config.toml
n_layer = 14
d_model = 160
n_experts = 32
experts_per_token = 1
d_expert = 160
d_shared_expert = 0
activation = "mish"
moe_layers = [0, 1, 2, 3, 4, 5, 6, 7, 8, 9, 10, 11, 12, 13]
router_score = "softmax"
normalize_top_k = false
routed_scale = 1.0
balance_loss = 0.013
balance_bias = false
router_bias = true
init_std_router = 0.021
lr_router = 0.00158
vocab_size = 10051
norm = "layernorm"
norm_eps = 1e-06
tie_embeddings = "early"
optimizer = "soap_variant"
lr = 0.00468
beta1 = 0.95
beta2 = 0.95
grad_clip = 0.5
batch_tokens = 65536
seq_len = 512
train_tokens = 331800000
steps = 5063
dataset = "wikipedia_en"
Below are experts of layer 5 (counted from 0) of a mixture-of-experts language model. Rows are named router (the router's row for the expert), up (a neuron's input weights, with its number) and show model dimensions 0-159. Each number is 128 + 32 x the weight over its row's rms, rounded and kept within 0 to 255.
After each expert's rows: a language model's description of what the expert responds to. This comes from a sample of Wikipedia text that the model never trained on.

# expert 26
router [169 111 103 187 150 139 172 109 121 117 148  88 102 142 160 106 119 153 136 146 173 159 125  91 140 129  85  97  71 116 169 117 190 170 125 136 146 123 103 114  85 175  68 145 117 103  85 130 147  98 149 111 176  61  78 190 100 146 161  90 124  75 185 142 117 130 121 165 143 122 140 194 104  92 120 114 113 101 131 151  92 159 127 151 142 124 132  81 101 155 142 178 132  99 152 145 132 141 179  92 100 108 101 123  71 178 128 141  70  94 158 110  94 182  91  98 147 129 125 185 140 136 117  96 142 176  56 103 115 162 184 102 129 135 133 148  83 196 100  78 122  83 103 126 155 156 157  98 125 145 199 124 162 112 151 110 173 106 175  83]
up0 [ 95 132 120 127 160 177 160 139  83  46 112 124 145 135 127 158 157 152 111 131 129 162 130 117 117 114 207 110  96 130 108 162 140 110 201 142 124 137 215 122 141 124 161 143 152 148 102 122 127 128 121   0  84 101 131 124 139 125 171 139 149 133 165  64 123 126 115  98 135 129  96 112  97 124  94 108  98 152 125  78 206 102 122 149 146 161 115 148 113 102 129 113 173 173 135  82 164 123 115 128 186 129 129 153 144 136 127 127 108 119 158 163 167 158 128  85 112 158 137 129 137  73 140  67 140 115 135 126 158 228 143 126 128  90 121 100 144 197  42 146 109 177 121 137  65 161 119 149 191 150 122 127 139 134 172 158 149 168 114 117]
up1 [134 129  98  62 131 128 136 164 127 167 173 146 152 109 136 106 111 140 171 131 136 145 138 161  70 153 148 125 133 125 119 106 158 117 132  64 163 220 119 147 117 189 199 137 118 118 172 116 138 150 110  66 136  79 110 176  95 116 116 135 132 201  74 129 109 112 144 130 148 115 112 132  82 151 187 114  95 152 130 144  74 150 129 124 119 118 210 114 152  94 153 124 178 113 106 122 226 130 165 124 104 115 152 112 138 168  80  85  96 122 133 116 190 144 105 121  86 117 170 130 164  96 156 122 105 127 104  82  51 138 134 168  94 125 133 111  64 174 127  85 137  56 163 150 177 134 105  95 161 125 125 161 130 133 141 186 125  99 107 166]
up2 [169 130 135 113 121 136 155 231 107 132 106 137 134  75 116 173  60  69 125  88 120  96 125  91 123 104 127  80 123 105 147  72 149 126 151 108 169 179 124 156 115 115 115 107 127 162 145 129 172 127 107 148 124 102 164 185 205 134 202 121 129 161  70  60  77 137 107 113 140 108  90 133 116  97 149 151 160 118 142  76  72  56 136 165 115 167 131 114  94  86 141  84 115 135 139  78 119  98 120 158 118  70 137 117 147 141 128 157 115 142 126 160  69 147 142 172 167 138 127 115 127 113 148 129 124 120  50 170 153 136  47 132 182 150 140 149 157 165 131 136  95 126 182 128 168 107 135 145 115 144 192 124 128 119 104  67 131 140 169 165]
up3 [ 98 128 109 128 113 147 128 137 135  98 158 125 122 133 129 167 145 153 199 128  91  84 121  99 154  59 143 128 141 120 132 110 128 138 160 147 151 106 133 103 110 145 128 182 155 122  67 127 123 122 106  93 138 160 150 126 179 103 129 124 128  93 177 145 135 133 141 119  59 155 125 155  86 131 114  74 128 115 197 142 115 122 132 117 191 111 126 126 101  97 147 129 133 179 128 117 119 170 143 206 130  91 132 136 211  91 168  99 209 142  65  99  77 162 174 137 141 151 130 130 191 126 186 122 145 195  18 133  72 106 136 117 134 158 170 124 200 136 114  97 158 109 113  90 113  67 166  69 125 127 131 130 104  84 135 156 163 103 153  99]
up4 [123 115 128 114 132  49  97 137  80 124 178 170 204 120 146 145  74 128 112 129  99  91 156 134 164  94 127 108 185 111 120  95 110 109  85  84  63 131  26 118 131 132 125  92 169  52 155 144 148 125 134 164 140 124 123 127 121  78 145 166 143  98 196 138  92 136 123 152 115 137 123 168  95  95 128  82 136  69 183 164 125 150 143 127 149 108 130 140 146 145 155 123 150 114 145 158 141 119 156 114 122 142  95 123 137 176 130 107 155 122 188  99 132 138 142 131 125 110 126 134 139 111 225 122 174 135 129 166 145 128  98 111  84 171  59 155 107 212 140 138 112 128 148 130 137 139 144  87 160  50  75  80 153 133  58 130 137 126 186 148]
up5 [177 128 119 167 141 165 128 163  78 113 144 183 108 122 105 117 151 128 110  75 120 131 160  59 105  84 144 184 128 156  92 120 140 124 109 132  93  92 156 157 128  87 118 118  59 238  80 152 155  74 140  93 132 140 150 132 118 119  99 168  91 143 146 162 128 185 159 125 130 104 101 149  78 133  65 122 109 100 175 112 127 107 129 124 110  80 122 135 144 142 118 154  96 147 192 128 123 143 111 122  94 149 134 114  99 145 150 128  94 112  72 206 142 109 170 159 166 184 110 142 134 153 141 211  92  75 148  61 126 213 107 118  94 147 109  74 112 125 125 126 100 141 130 205 141 105  74 129 145 153 121 145 171 150 126 124 164 159 120 140]
What it handles: Month names, day numbers and years in dates, e.g. June 30, 2013, March 1882, 17/08/1986, Act 1988.

# expert 17
router [149 129 111  87 165 105  73 125 146 114 105 151  91  97 104 112 147 112 120 142  63  94 139 117 114 144  72  96 128 146 130 131 177 147  34 180  98 105 128  95 154 131 109  98  82 158 139 102 159 109 150 122 139 137 138 162 106 153  61 130 159 157 140 132 151 153 102  95 159 132 127  96 126 160 163 127 176 168 139 152 140 146 103 140  96 141 160 147 166 205 156 199  82  71 168 162 138 144 183 194 124 148 156 118 136  61 118 172 123 148 145  82 170  98  86 125 145 158 100  96 145  58 121 109 119 112 110 211  73 161 166 128 170 112  90 122 196 102  69 161  93 144 129 104 113  96 175 134 112 170 129 143  83 132 119  91 146 148 141 123]
up0 [141 192 116  89 110 112 113 145 137  78 137  95 169  87 152 107 127 179 128 153  95  93 166 159  96 172 132 215 147 116  99 138 172 118 106 125 127 112 135  58  74 111 106 140 131  91  66 155  79 122 110 129 151 149 177 129 164 100 120 133 140 127 124 129 119 122  95 112  94  84 126 138 169 168 111 137  82 118 163  93 144 103 154 150 139 107 116 140  59 135 153 124 128 113 133 117 162 175 145 135 164 127 136 160  40 170 115 115 116 172 120 137 157 214 102  85 147 184  64 160 151  90 138  69 117  92  83  72 127  82 204 179 106 167 130 150 128 127 139  72 138  89 139 160 120 109 168 127 184 165 170 134 150 158 131 154 113 127 105 159]
up1 [ 75 174  67 144 123 137  95 133 150 123 133 132 129  80 161 172 134 113 128 120 125  79 144 136 127 135 126 133 192 111 179 190 158 113 159 138 126 114 137 198 141 132 193 135 107 124 129 136 147 109  81 125 170 121 218 128 148 124 151 107  83 130 143 149 110 126  49  87 153 114  77  81  79 159 127 118 136  76 124  84 113 113 155 145 166 146 127  85 121 125 148 176 101 135  52 127 176 151 124 159 140  65 100 117 179 190 130 152 106 119 107  41 148  90 131  95 150 122  36 105 117 142  88 115 125 139  84 127 155 138 110 167 135 122 121 111 111  92 116 147 129 189 150 145  88 148 112  93 117 167  74 113 102 106 172 138 195 112 126 163]
up2 [138 127 138 139 142  63  99 174 141 146 111  95  95 127 130 142 118 134 146 129  72 134  74 115  86 124 145  85 142 159 152 151 103  69 108 104 136  83 170 181 149 124 166 154 181 124 115  92 107 223 155 113 141 115  89 124 185 144 192 123 128 143 145  17 121  97 189 128 136 131 203 131 137 152 127 168 126  95  85 113 149 139 125 165 146 172  83 165 137 108 169 127 119 120 133 154 100 136  92  82  79 101 195 146 113 121 134 107 121 207 135 100 195 127 131 137  86 154  79 155 124 109 131 160 135 179 137 155 103 132 136 172 132 159  80 182 150  79 124 116 168  99 138 133 127  83 127  97  75 106 118  98 135 115 154 170 171 142  99 119]
up3 [117 124  61 156 105 153  36 131 130 116 126 128 139 129 115 170 151 125 125 147 101 109  64 140  66  18 108 118 128 195  76 117 196 150 141 132 125  76 104 201 151  82 185 130 164 127 115 117 201 131 117 140 143 136  61 133 123 133 147 158 135  92 111 152 163 149 168  82 152 138 179  93 128 136 148 112 154  90 163 129 129 136 146 153 122 143  61 161  91 129 118 127 121 151 152 125 145 123 157 117 144 123 156 158 134 160  60 140  84 134 133 138 112 129 128 158 123 127  98 153 129  54 165 112 171 110 143 128 188 100  68 127  98  87 149 151 156  55 128 121 148  99 141 181 140  70 148 186 146 127 148 102 152 120 132 124 103 164 131  88]
up4 [121 172  85 119 119 162 117 162 118 164 148 148 146 126 194 146 183 121 128 168 140 117 121 181 116 133 129 194  74 150 130 134 191  70  78 127 148 146 123 103 120 123 108 142 126  98  77 195 110 126 103 104 144 122 151  81 165  55 126 100 100  94 127 129 145 104  54 125  90 140 148  84 211 150 134 161 105 171 131  76 144 114 150 126 126 102 222 166 133 129  86 129 115 124 137 134 130  81  85 114 101  92 115  87 116 138  89  99 115 171 124 136 112 121 135  83  60 128  78 143 106 153 126 214 141 123 105 166 135 131 154 130 151 192 109  94  66 128 192 122 148 122 130 142 116 101 117  73 126 155 122 111 143 110 133  81 112  86 192 118]
up5 [ 92  97 119 110 164 141 129  99 130 114  95  89 118 124 177 162 118 136 122 130  87  94 125  72 128 179 131 128 184 128 124  74 177 156 142  72 133 130 174 150 126 115 121 129 140 129 148 160 111 221 146 232 156 120 138 144 122 126 136 124 118 210 131  15 199 176 193 131 188 126 128 123 142 105 119 144 172 147 166 127 151 136 148 114 154 173 123 199 135  86 129 126  87 142  55 135 158 126 141 133 131 116 169 127 107 148 155 168 127 156 136  88  93 151 125  97 135 130 155 121 139  90  95 135 104 158 126  76 176 117  81 116 137 121  97 103 144  87 144  71 126 110  86 172 106 116 112 180 136 145 113 141 154 152 101 115  56 149 139 111]
What it handles: Prepositions and verbs linking an action to its agent or partner, chiefly by after passives, also with, under, of, led, joined.

# expert 10
router [ 97  90 180 109 182  80 118 100 129  92 111 133 122 109  66 139 146 131 132 126 162 105 130 115  49 135 191 140 136 162 135 134 115  78  99 183 121 124 187 127 118 122  89 109 127 169 147  95 206 154 157 175 126 137 152 151 165 145 133 175 129  99 136  89 116 121 151 150 114  66 216 116  91 126 112 121 170  84 114 118 143 163 169 158 141 137 151 142 123 185  95  84 139 112 106 118  96 113 153 138 119  92 132  88 188 207 106  88 157  85 141 153 137  94  87 144 175 124 119 105 129  75 139 117 141  70 136  92  83 101 132  76 101  88  50 112 117  54 125 142 107 119 109  73 190 128 117 133 119 116  96 130  92 148 107 123 166 149 160 151]
up0 [ 93 138 129  92 141 116  77 113 187 172 164 124 150 134 115  94 122 207 202 132 101 113  95 154 166 125 101 118 151  84 129 126 119 133 121 120  95 106 175 179 101 114 113 114 162 207 168 135 199 133 134 110 156 170 112 140 183  93  66 184 156  43 143 149 151 140 140 133  94 126 139 153  75 128  28 144 133 122 131 180 111 129  81  95 147 149 121 110  92 125 164 130 106 130 136 137 149 111 165 126 192  86 120 131 100 117 178 100 143 132 114  64 116 143 150 103 180 153 109 172 127 131  56 180 146 142  93  92 170 140 108 156 140 112 134 142 122 128  57 180 137 138 150 120  96 131 131 113 157 124  55 117 154 157 121  97 105 146 151 124]
up1 [136 151 156 133 177 121 100  76 136  82 138 156 159 104 163 126 160 186 124 119 110 129 126 200 114 149 102 139  70 104 134 140  97 155 166 127 140 146 128  72 129 126 185 135 120 126 177 108 137 199  71 118 136 103  80 132 140 125  90 145 141 115 111  88 137 128 161 166 147 121 132  61 161 135 127 160 129  72 137  88  49  92 117  75 141  73  66 135 105 141 141 117 111 123 119  85 139 101  77 180 165 189 139 123 100 135 139 157 155 127  67  56 145 131 136 147  53 138 131 130 107 140 174 146  92 139 157 104  79 162 177  92  91 152 137 125 131 177 117 127 107 120 139 102 127 108 125 171 151 116 147 129 235 119 139 185 109 186 133 154]
up2 [150 130 114  83 126 100 135 119 174 108  68 158 130 136 129 150 106 128 149 128 150 127 111 106 176 136  49 163 103 115 123 147 145  55 123 163 173 130  85 133 118 111 129  53 173 123 145  66 137 124 165 161 150 134  56 193 115 102 151 113 175 102 159 125  95 117 125  87 124  92 218 116 123 100 187 172 124  81 171  83 154 155 106 126 124 185 108 111 129 161 174 141 117  60 130 126 148 124 118  91 150  98 127 129 167 128 108 111  83 106 143 160 127 147 154 209 118 130 135 127 115  20 148 114 120  74 170 136 135 113 163 159 101 132 103 137 129 122 121 119 126 158 171 122 135  56  95 112 107  59 105 103 128 125 184 134 154 163 112 146]
up3 [113 131 135 129 121 116  76 140 145  35 111 170 159 112 185 131 167 135 132 114 168 112 119 134 131 123 133 124 162 121 123 116 117 139 169 153  24 122 126 145 111 155  67  99  96  89  68 111 103 112 136  74 166 130  46 132 126 179 136 120 165 152  92 158 133 127 170   5 111 101 157 162  59 123 107 168 137 131 106  39 188 113  93  88 151  99 120 178 125 124 123 138 135 102 152 112 174 124 125 134 147 109 154 113 174 126 166 147 127  98 168 134 129  95 140 134 130 152 137 134 144 114 141 121 126 118  93 123 104 165 128 111 117 117 103 140 139 186 135  88 137 190 189  94 118 130 111 106 143  96 143 154 121 146  36 130 131  70 106 152]
up4 [117 131 111 123  58  98  65  68 107  90 111 127 113 107 171 116 142 104 149 134 128 136 149 131 124  92 131  97 110  70 143 132 175 127  38 120  93 150 150 210 153 130  95 145 144 134 211 132 153 167 123 123 198  65 126  97 201 126  86 130 179 174 145 127 168  91  75 135 135  73 146 124  77 129 161 102 150 101 130 167 104 130  97 146 107 123  90  47  76 101 168 159 122  76 119 112 123  98 132 151 154 181 165 122  98 169 140 146 141  81 128  95 122 117 123 102 116  72 127 152 130 142 186 146 151 119 135 155  82 150 120 122 191 120  71 129 156 113 113 127 152  52  99 136 103 143 132 130 143  98 122 137  77 129  91 120 132 163 129 117]
up5 [150 133 147 135 138 134 151 107 199 158 113 117 113 158  97 131 145 176 169 130  68 122 108 107 132 133 136 127 102  73  97 175 178  95 141 195 162 103 130 102 127 130  93 118 116  93 124 124 117 145 113 148 175  96 162 114 107 218 166 134 115 122 110 170  91  84 134 162 136 107 146 105 147 151 140  56 134 128 162 127 137  60 137 146  82 122  81 112 152 124 124 198 190 144 114 128 126 128 142 119  87 139 163 139 113  96 136  76 170 117 153 132 111 113  59 139  94 128 177 151 152 116 147 127 203 176 141 111 121 200 133  55 148 155 189 150 122 119 122 146 144 121 129  65 127 138 104 183 108 101 135 159 134 222 157 196 137 117 190 125]
What it handles: Prepositions in, on, at, during right after verbs or participles, as in coming on, born there on, taking part in.

# expert 8
router [172 146 153 125 146  97 110 168 109  78 148 149  92 152 152 124  88 133  78 122 151 105 109 140 100 160 111  79  81 191 155 161 118 146 114 128 150 154 143 108  93  91 113 114 111 167 112 134 117  91 166 102  83 147 110 116  95 131 106 101 170 182 175 105 153 171 109 160 113 158 121  91 108 155  93 123  57 144 147 150 136 164 197 156 129 168  83 136 168 153 153  98  69  95 156  90  86 145 104  78  74 109 121 199 108  73 164 174 104 102 145 132 137 125  95 106  91  71 159 165  84 141 159  99 165 129 178 170 100  97 162 124 172 119 168 161 182 109 103 120  80 168  86 160 109 157  95 155  89 150  87 188 122  94 101  94 156 140 154 135]
up34 [ 75 117 105 129 112 168 129 130 177  89 112 141 142 149 126 124 205 192 195 168  52 112 129 170 126 120  86 221 123 128  82 123  90 148 158 130 154 127 115 125 142 198 131 143 130 128 173 152 105 108 174 110 126 168 163 125 133 182 146 151 169 126 120 210 120  87 132 111 112  85 136 158 107  58 118  67 212  73 164  81 123 124  86 111 168 139 131 131 145 153  87 131 177 150 144  92  82 112 113  86 146 132 126 106 172 127 179  83 125  59 136 120  73 123 131 127 127 142  93 130 121  93 139 122 146 137 120 120 152 113  94 121 180 132  73  64 112 140 137  84 132 169 137 133 108 131 123 113  97  95  75 147 110 122 138 161 123  99 134 157]
up35 [126 174 186 127 111 134 107  71 132 121  97 126  99 108  52 178  91 129 179 128  88 136 189  96 178 169 175 128 162 144 137 116  62 135 180 123 150 164 134 135 123 127 124 126 115 126 115 161  88 212 186 147  87  77 197 139 156 124 124 124 197 135 108 153 129  94 132 118 154 121 145 119 128  75 118 150  90  91 162  99 107 172 129 146 138 102  89 117 143 132 108 161 156  91  80 148 121 190 105 113 179 151 106  65 138 137 134 130 143 190 154 137  93 141 171 139 187 146 123 138 109 120 131  98 135 126 148 153 133 105  73 151 138 130  46 100 160  61  90 167  77 132 138 138 133 142 124 126 165 109 129 146  65  58 133 110 128 176 151 131]
up36 [177 207  92 110 208 129  95  84 141 139 130 147 118 159 107 145 127  69 107 226 102 124 106 144 113 118 145 125 134  70 126 118 147 148 130 162 123  93 176 173 152 145 148 134 151 141 123 123 156  75 160 135 123 136 162 119 139 131 146 129 101 156  77 150 153 124 135 156 134 189 130  87 128 101  80 111 132 143 129  89 140 161 131 140 115 127 143 125 122  63  87 234 158  90 174 127 139 168  95 185 167 123 128 126 113 135 138 100 160 137 148 150 122 111 119 127 139  76  75 103 153 117  69 162 172  87 116 120 146 125 136 212 131 168 108 130 173 133 166 152 185  60  96 136 194 127 101 150  56 148 118 119 106 111 117  66 139  95 115 114]
up37 [129 125 113 145 146 153 112 128 113 121 126 115 180 130 126 154 141 117  82 126 124 127  76  97  93 162 144 109 200   9 156 128 140 133 129 106 128 143 159  75 122 203 113 105  96 121 110 104 161 147 145 176 149 126 191 145  89 116  99 109 124 106 122 138 146 114 131  70 117 126 119 109 165 119  55 125 171  83 135 123 164 114  89 133 166  78 182 163 126 112 129 168 113 133 134 193 139 101 139 141 150 128 162 111  80 165 166 155 119  88 105 136 115 108 162  85 110 136  78  71 216 126 129 203 177 138  85 228 124 122 112 112 120 167 102 158 124 116  77 130 155 133 133 123 180 127 132  64  90 144 150  96 134 184 127 156 122 140 160 133]
up38 [100 101 231 196 127 153 126 126 118 136 182 126 142 161 155 128 135 151 161 122 131 109 143 132  94  77  83 115 152 124 110 198 111 133 132 158  92 126 112 117 107 138 141 110 129 119 125 117 117 117 114 160 152 192 223 123  92 106 144 100  63 144 144 128 151 121 151  89 141  92 115 127 125  76 113 134 175 123  38 103 138  80  65 127 141 129 128 135  99 121  73 150 127 140 194 100 144 150 153 255 111 116 179  84 133 151  78 149 101 133 113  93 103 105 141 161  96 124 167 133 152 177 106 138 118 116  78  90 140 128 109 119  77 111 193 134 129 133  89 150 113 120 145 134 146 110  96 149  78 138 125 123 141 112  91  95 119 199  94 131]
up39 [ 85 129 164 127 117 107 108 100 136  37 137  67 197 117 165 108 131  91 158  98  63 113 137  90 155 136  81  76 120 122 154 131 117 117 102 130 115 105 121 130 117 159 184 145 184  78  85 138 113 175 116 124 137 126 125 161 121 158 133 165 147 137 102 118 117 111  53 152 106 125 114 171 164 127  99 116  59 154  47 127 120 150  95 111  74 124 113 113 169  85 124 104 159 183 187 156 154  94 149  90 154 170 132 109 117 125 165  44 154 106 114 163 100 121 130 128 160 128 134  93  33 117 117 171 156 132  67 114 124 118  95 132 151  87  81 148 152  91 139 169 171 135 129 123 121 111 139  94  62 119  74 103 108 123 129 139  68 126 124 136]
What it handles: Digits, decimal points and table pipes in statistics tables and area figures, e.g. the mi of sq mi, 17.6, 0.27.

# expert 15
router [137 131 152 127  59  90  80 169 109 104 175 139 105 156 164 168  78 140 108 104 155 111 118 137  11 174 102  96 109 138 138 124 191 150 136 116 105 109 108  99 108 149 109 109 133 160 107 167 169 126  80 139  88 160 151 107 111  87 130 109 135 139 178 132 144 154  92 140 151 175 130 119  73 136 147 104 146 128 140 134 121 174 155 164  82 154 109 131 193 161 173 131  73 125  93 110 119 219 168  83  80 114 148 150 115 145 150 164  88 102 137 101 131 135  88  67  82 209 191 137  93 100  95 149 140 119 181 142 109 109 139 116 180  77 127 117 184 145 130  90 104 130  93 142 119 172 117 136 144 141  98 178 102  95 108  93 124 166 122 121]
up0 [142 106 121 150 126 111  23 117 139 168 136 117 166 126 127 124 128 193 154 101 142 127 113 158  81 144 136 150 150 135  73 129  79 135 150 142 122 119 118 108 119 133 172 164  87 136 110 154 126 164 122 109 121 162 122  99  97 175 113 132  80 161 122 150 177  89 111 116 128 137 140 142 109 107 147 145 140 127 224 152 104 183 120 173 162 158 184  82 190 186 194 146 148 157 119 155 161 161 164 114 221  76 110 139 160 101 115 113 124 128 169  77 104 116 121  60 155 146 106 115  63 146 145 142 158 117  82 176  71 100 147 179 111 127 126 123 180 146 170  84 123 106 163 134  53 134 104 177 115 113  82 158 133 127 154 133 112 123  97 102]
up1 [104 123 122 140 112  69 143  90  93  81 132 136 165  86 175 132 166 163 117 137 157  76  78 140 122 132 172 195 170  57  98 154 127 133 147  32 124 142  79 138 125 166  97 122 145 150 159 131 127 141 117 128 174 133 127 110 146 129  98  91 162 153 157 136  72 145  77 130 114  42 132  73 160 123 114  80 140 122 175 140 125 137 125 124 133  54 107 180  65 118 193 141 134 175 101 190 131 131  71  82 160  79 121 170 127 133 135 117 115 202  99 158 128  79 161 106 100 115 125 104 116 119 121 190 135 131 141 121 160  74 139 130  91 149 106 125 115 128 176 164 134 108  37 114 105 123 130 108 167 120 119 103 143 141 141 115  92 145 106 110]
up2 [145 137  74 100 154 115  88 109 137  78  98 130 104 145 129 123 152 129 107 104  76 118 106 191 179 127 156 126 124 123 121 119 119 151 163 131 103 113 115 121 113 135  49 152 103  88 159 125 145 162 165 124 154 129 147 150 178 146 138 117 106 101  74 165  79 126 120 115 127 154 149 124  88 113 124 100 120  88 111  59 166 134 172 132  77 115 138 126 120 146 125 156 165 133  57  91 147 143 128 141 201 151 144  83 194  36 148  89  24  66 155 150  68 118 147  65 151  80 165 119 138  97  86 117  86  62 127 125 149 161 129 121 115  74  82 107 181 132 179 124 137 126 133 153 169  89 117 128 104 127 105 165 127  99 142 166 168 159 126 151]
up3 [117 110 136 148  78  80 114 156  65  97 159 149 151 110 131 114 214 128 126 112 113 131  82 134 120 152 132 165 152 219 128 106 164 213 111 144 149 172  62  68  98 121 133  99 100 102 126 112 106 150 130 188 111  79 157 170 111 166 125 124  49 106 127  57  90 115 171 123 138 153 102 124 135 135 106 114 138 103 115 172 111 106 152 152 133 115 179 155 101 106  55 194 147 149 144 131 131 130 147 162 148 125 109  78 178 182 114 147 118 135  86 188 145 132 138 118 155 134 110  36  71 116 179  57 118 126 122  91 145 112 157 138 117  96 131 148 152 129 151 121 148 153 146 155 142 137 115  90 143 116 131  99 137 135 121 158  61 125 142  82]
up4 [ 92 150 110  90 170 148 162 138 114 101 116  97 213 108 196 128 128 120 190 171 120  82 140 127 127 111  81 144 130 145 127  64 151 128  67 121 126 149 147 117  96 148  99 125 121 182 141 127  99 154 129 158  96 124 150  16 128 116  75  98 150 153  62 134 147 135 103 119 177 130  92 159 150 112 115 122 163 122 124 131 202 122 194 173 123 157 161 111 127 130 132 132 126 133 130  95  63 113 134 166 183 151 139 133 141  80 173 126 106  94  16 109 116 110 126  99 154 169 132 153 157  85 160 124 131 126  73 154 153 107 128 117 110 172 124 101 126 160 153 149 129 109 116 109  82 146  31 148 104 104 102 130 146  81 124 159 121  88 108 145]
up5 [136 125 156 137  93 177 108 112 128  35 125 138  87 128  85 120 150 114 139 141 102 195 127 160 125 111 118 115 159 113 110 105 125 120 107 125  88 121 128 169 145 132 142 144 138 128 154 106 178 151 102 128 116  85 118 119 138 196 128  98 125 103 135 121 158 115 124  82  99 100 164 127 148 140  86  98 240 108  73 117 118  95 164  67 164 159 165 144 111 137  54 143 164 195 107  40 135 203 199 144 157 133 148 148 166 129  49 115 138 140 179 141 174 130 134 117 224 135 139  93 125 177  97 152 114 111 134  75 126 158 133 109 153  97 115 131 166 139 171 131 138 141 189 137 132 130 110 121 161 129 144 103 122 129 132 114 159  60 128 154]
What it handles: Mainly United beginning United States or United Nations, especially after Country: in infobox lines near coordinates; also names like station, band, Corporation.

# expert 31
router [140 131 146  88 154 109 113 165 129  67 131 153  91 176 161 111  78 129  88 118 148 111 110 144 100 139 116  86  80 186 151 164 121 103 102  93 145 123 159  86  86 107 115 103 111 153  93 126 126  87 161  99  76 163 106 118 103 137 105  85 158 191 174  89 141 174 119 165 107 142 128  99 117 149  84 115  60 129 159 157 132 171 192 148 141 160  83 106 172 151 147  95  71  87 160 102  83 155  83  89  76 132 140 168 104 101 167 175 118  96 146 140 145 137  92  97  95  97 189 171  85 136 168  91 150 125 176 178 101 126 168 131 167 107 169 169 187 102 104 124  89 162  83 163 140 147 100 160  92 166  99 162 116  81  99 102 134 148 157 136]
up28 [151 127 142  66 101 111 175 128 139 185 128 110 139 128 105 147 132 144 164 153 121 143 182 123  70 117 110 118 144 134 110  96 110  61 159 141 132 130 116 102 145 145 144 139 131 109 227  64 175 148 137 150 107  61 160 110 114 157 114 152 133 157  96 142 125  57 144 139  68 137 162 161 175  76 153 182 198 103 102 152 140 166 113 123  96 107 186 127 134 114 112 137 138 157 144 105 192 118 118 109 150 133  89 113 161  55 153 132 115 176 144 131 131 128 139  80 127 179 198 103 128 113 169 135  75 182 119 129 140 128  64 133 103 155  91 166  75 135 157 121 153  73 166 110 117 140 153 169 182 121 150 123 195 160 167 146 118 126 149 180]
up29 [144 136  84 147 142 146 132 156 118 118 114 153 129 165 100 130 121  60 181 187 124  82 145 102 126 103 124 154 127 116  74  75 172 133 156 114 134 116 107 165 118 127 153 146  98 133 132 117 142 158 102 100 133  95 119 184 215 184 150  76 126 112  90 102 106 134 103 146 136 112 109 126 126 117 132 149  75  95 126  86 146 129  75  89 167 156 144  66 135 152  57  78 111 137 121 154 154  84 126 175 105 137 128 133 153  85  82 160 195 139  92 127 161 126  72 145 129 132 105 101 167 157  87 122 201 100  92 123 145 169  77 127 135 123 111 183 144 154 121 157 127  81 111  92 175 120 116 104 130 112 121 116 118   0 148 146  99 174 128 133]
up30 [ 68 140 155 141 142 155 118 151 115 137 163 146 155 145 113 108 155 157 182 177 145 166 115  97  68  68  95 127 171  95 138  99 177 140 143 129 149 108 123 149 188 149 143 121 133  73 128 108 148 192 171 176 201 114 124 172 140 110 115 141 126 184 163 159 129  82 100  65  99 101 157  77 123 107 165 125 127 123 149  61 156 137 138 191 121  95 128 170 119  59  80 123 157 135 152  96 153 141 126 140 165  98 145 121 154 105 106  91 145 136 147 125 139 118 115 159 151 125 127 151 124 112 116 126 214 108 125 137 148 122 142 137  96 166  70 162 170 108  99 114  77 120 185 133  58  85 111  91 228 161 125 168 118  97 120 171 155 150  87 148]
up31 [127  80 122  98 118 120 146 136 136  97 100 184 113 107 128 126  77 111 119 163 144 100  77 114 152  85 143 166 127 151  97  96 116 142  53 160 150 152 114 149  54 150 198 197 127 116 126 113 109 110 180 148 199 168 103 147 130 137  98 122  85 146 102  90 102 115 138 128 196 144 194 160 141  87 120 159  80 134 146 120 178 102  92  70 171 130 124 114 124  87 110 173 132 118 120 151 106 111 131 100 162  59 110 149 142 173 156  98  73 172 154 111 140 127 127 124 130 176 137 158 128 139 114 141 112 119  10 131 140 101 109 112 133 143 102 108 128 119 156 111 213 107 120 164  79 154 124  71 153 138 150 126 148 142 113 209 124 104  79 118]
up32 [128 181  94  87 178 106 180 131  93 129 149 151 138 111 163 118 181 152 153 116 173 129 164 109 132 124  75  98 157 145 129 140 115 109 122 139 101 122 195 127 120 103 161 136 166  82 127 105 122 123 102 129 126  93 136 140 162 179  89 107 142 110 106 180 150 109 116  78 141  68 182 162 121 155 159 128 137 107 101 102 136  94 123 143 126 109 196 165 140 130  89 125 194  87  75  65 120 136  85 152  62 159 141 109 167  99 153 147 180 140 108 118 167  96  69  96 180  63 139 123 117 148 133 114 127 134 102  88 125 130  86 212 174 117 140 145 167  59 165 147  70  84 165 165 106  68 138 117 174 174 124 138 116 112  86 121 116  88  87 108]
up33 [170 135 157 175 136 178 121 170  66 131 127 161 168 126 132 112 128 105 109  93 125 206  97 128 126  77 183 137 200 138 131  88 149 136 144 131 110 120 140 187 181 105 103 125 142 118 152 143 130 136 111 135 136  99 125 176 184 203 227 112 185 145  45 142 151 123 148  90  98 160  91 181 153 133  68 153  78 132 116 142 126 156 137 169 123 100  68 149 155 115  98 152 133 185 110 140 119  84  92 112 154 120 139 140 141  97 168  59 102 129 127 138 112 160 125 127 192 139  56 121 154 129 122  69 137 142 119 113 122 167 170 122 117 125 144 122 129 122 137  59 121 129 154  96  87 117 155 136 140 113 214 114 152 128 107 133 159  85 130 116]
What it handles: Small numbers and pipes in table cells and numbered lists, like season, line or round numbers, and dash placeholders.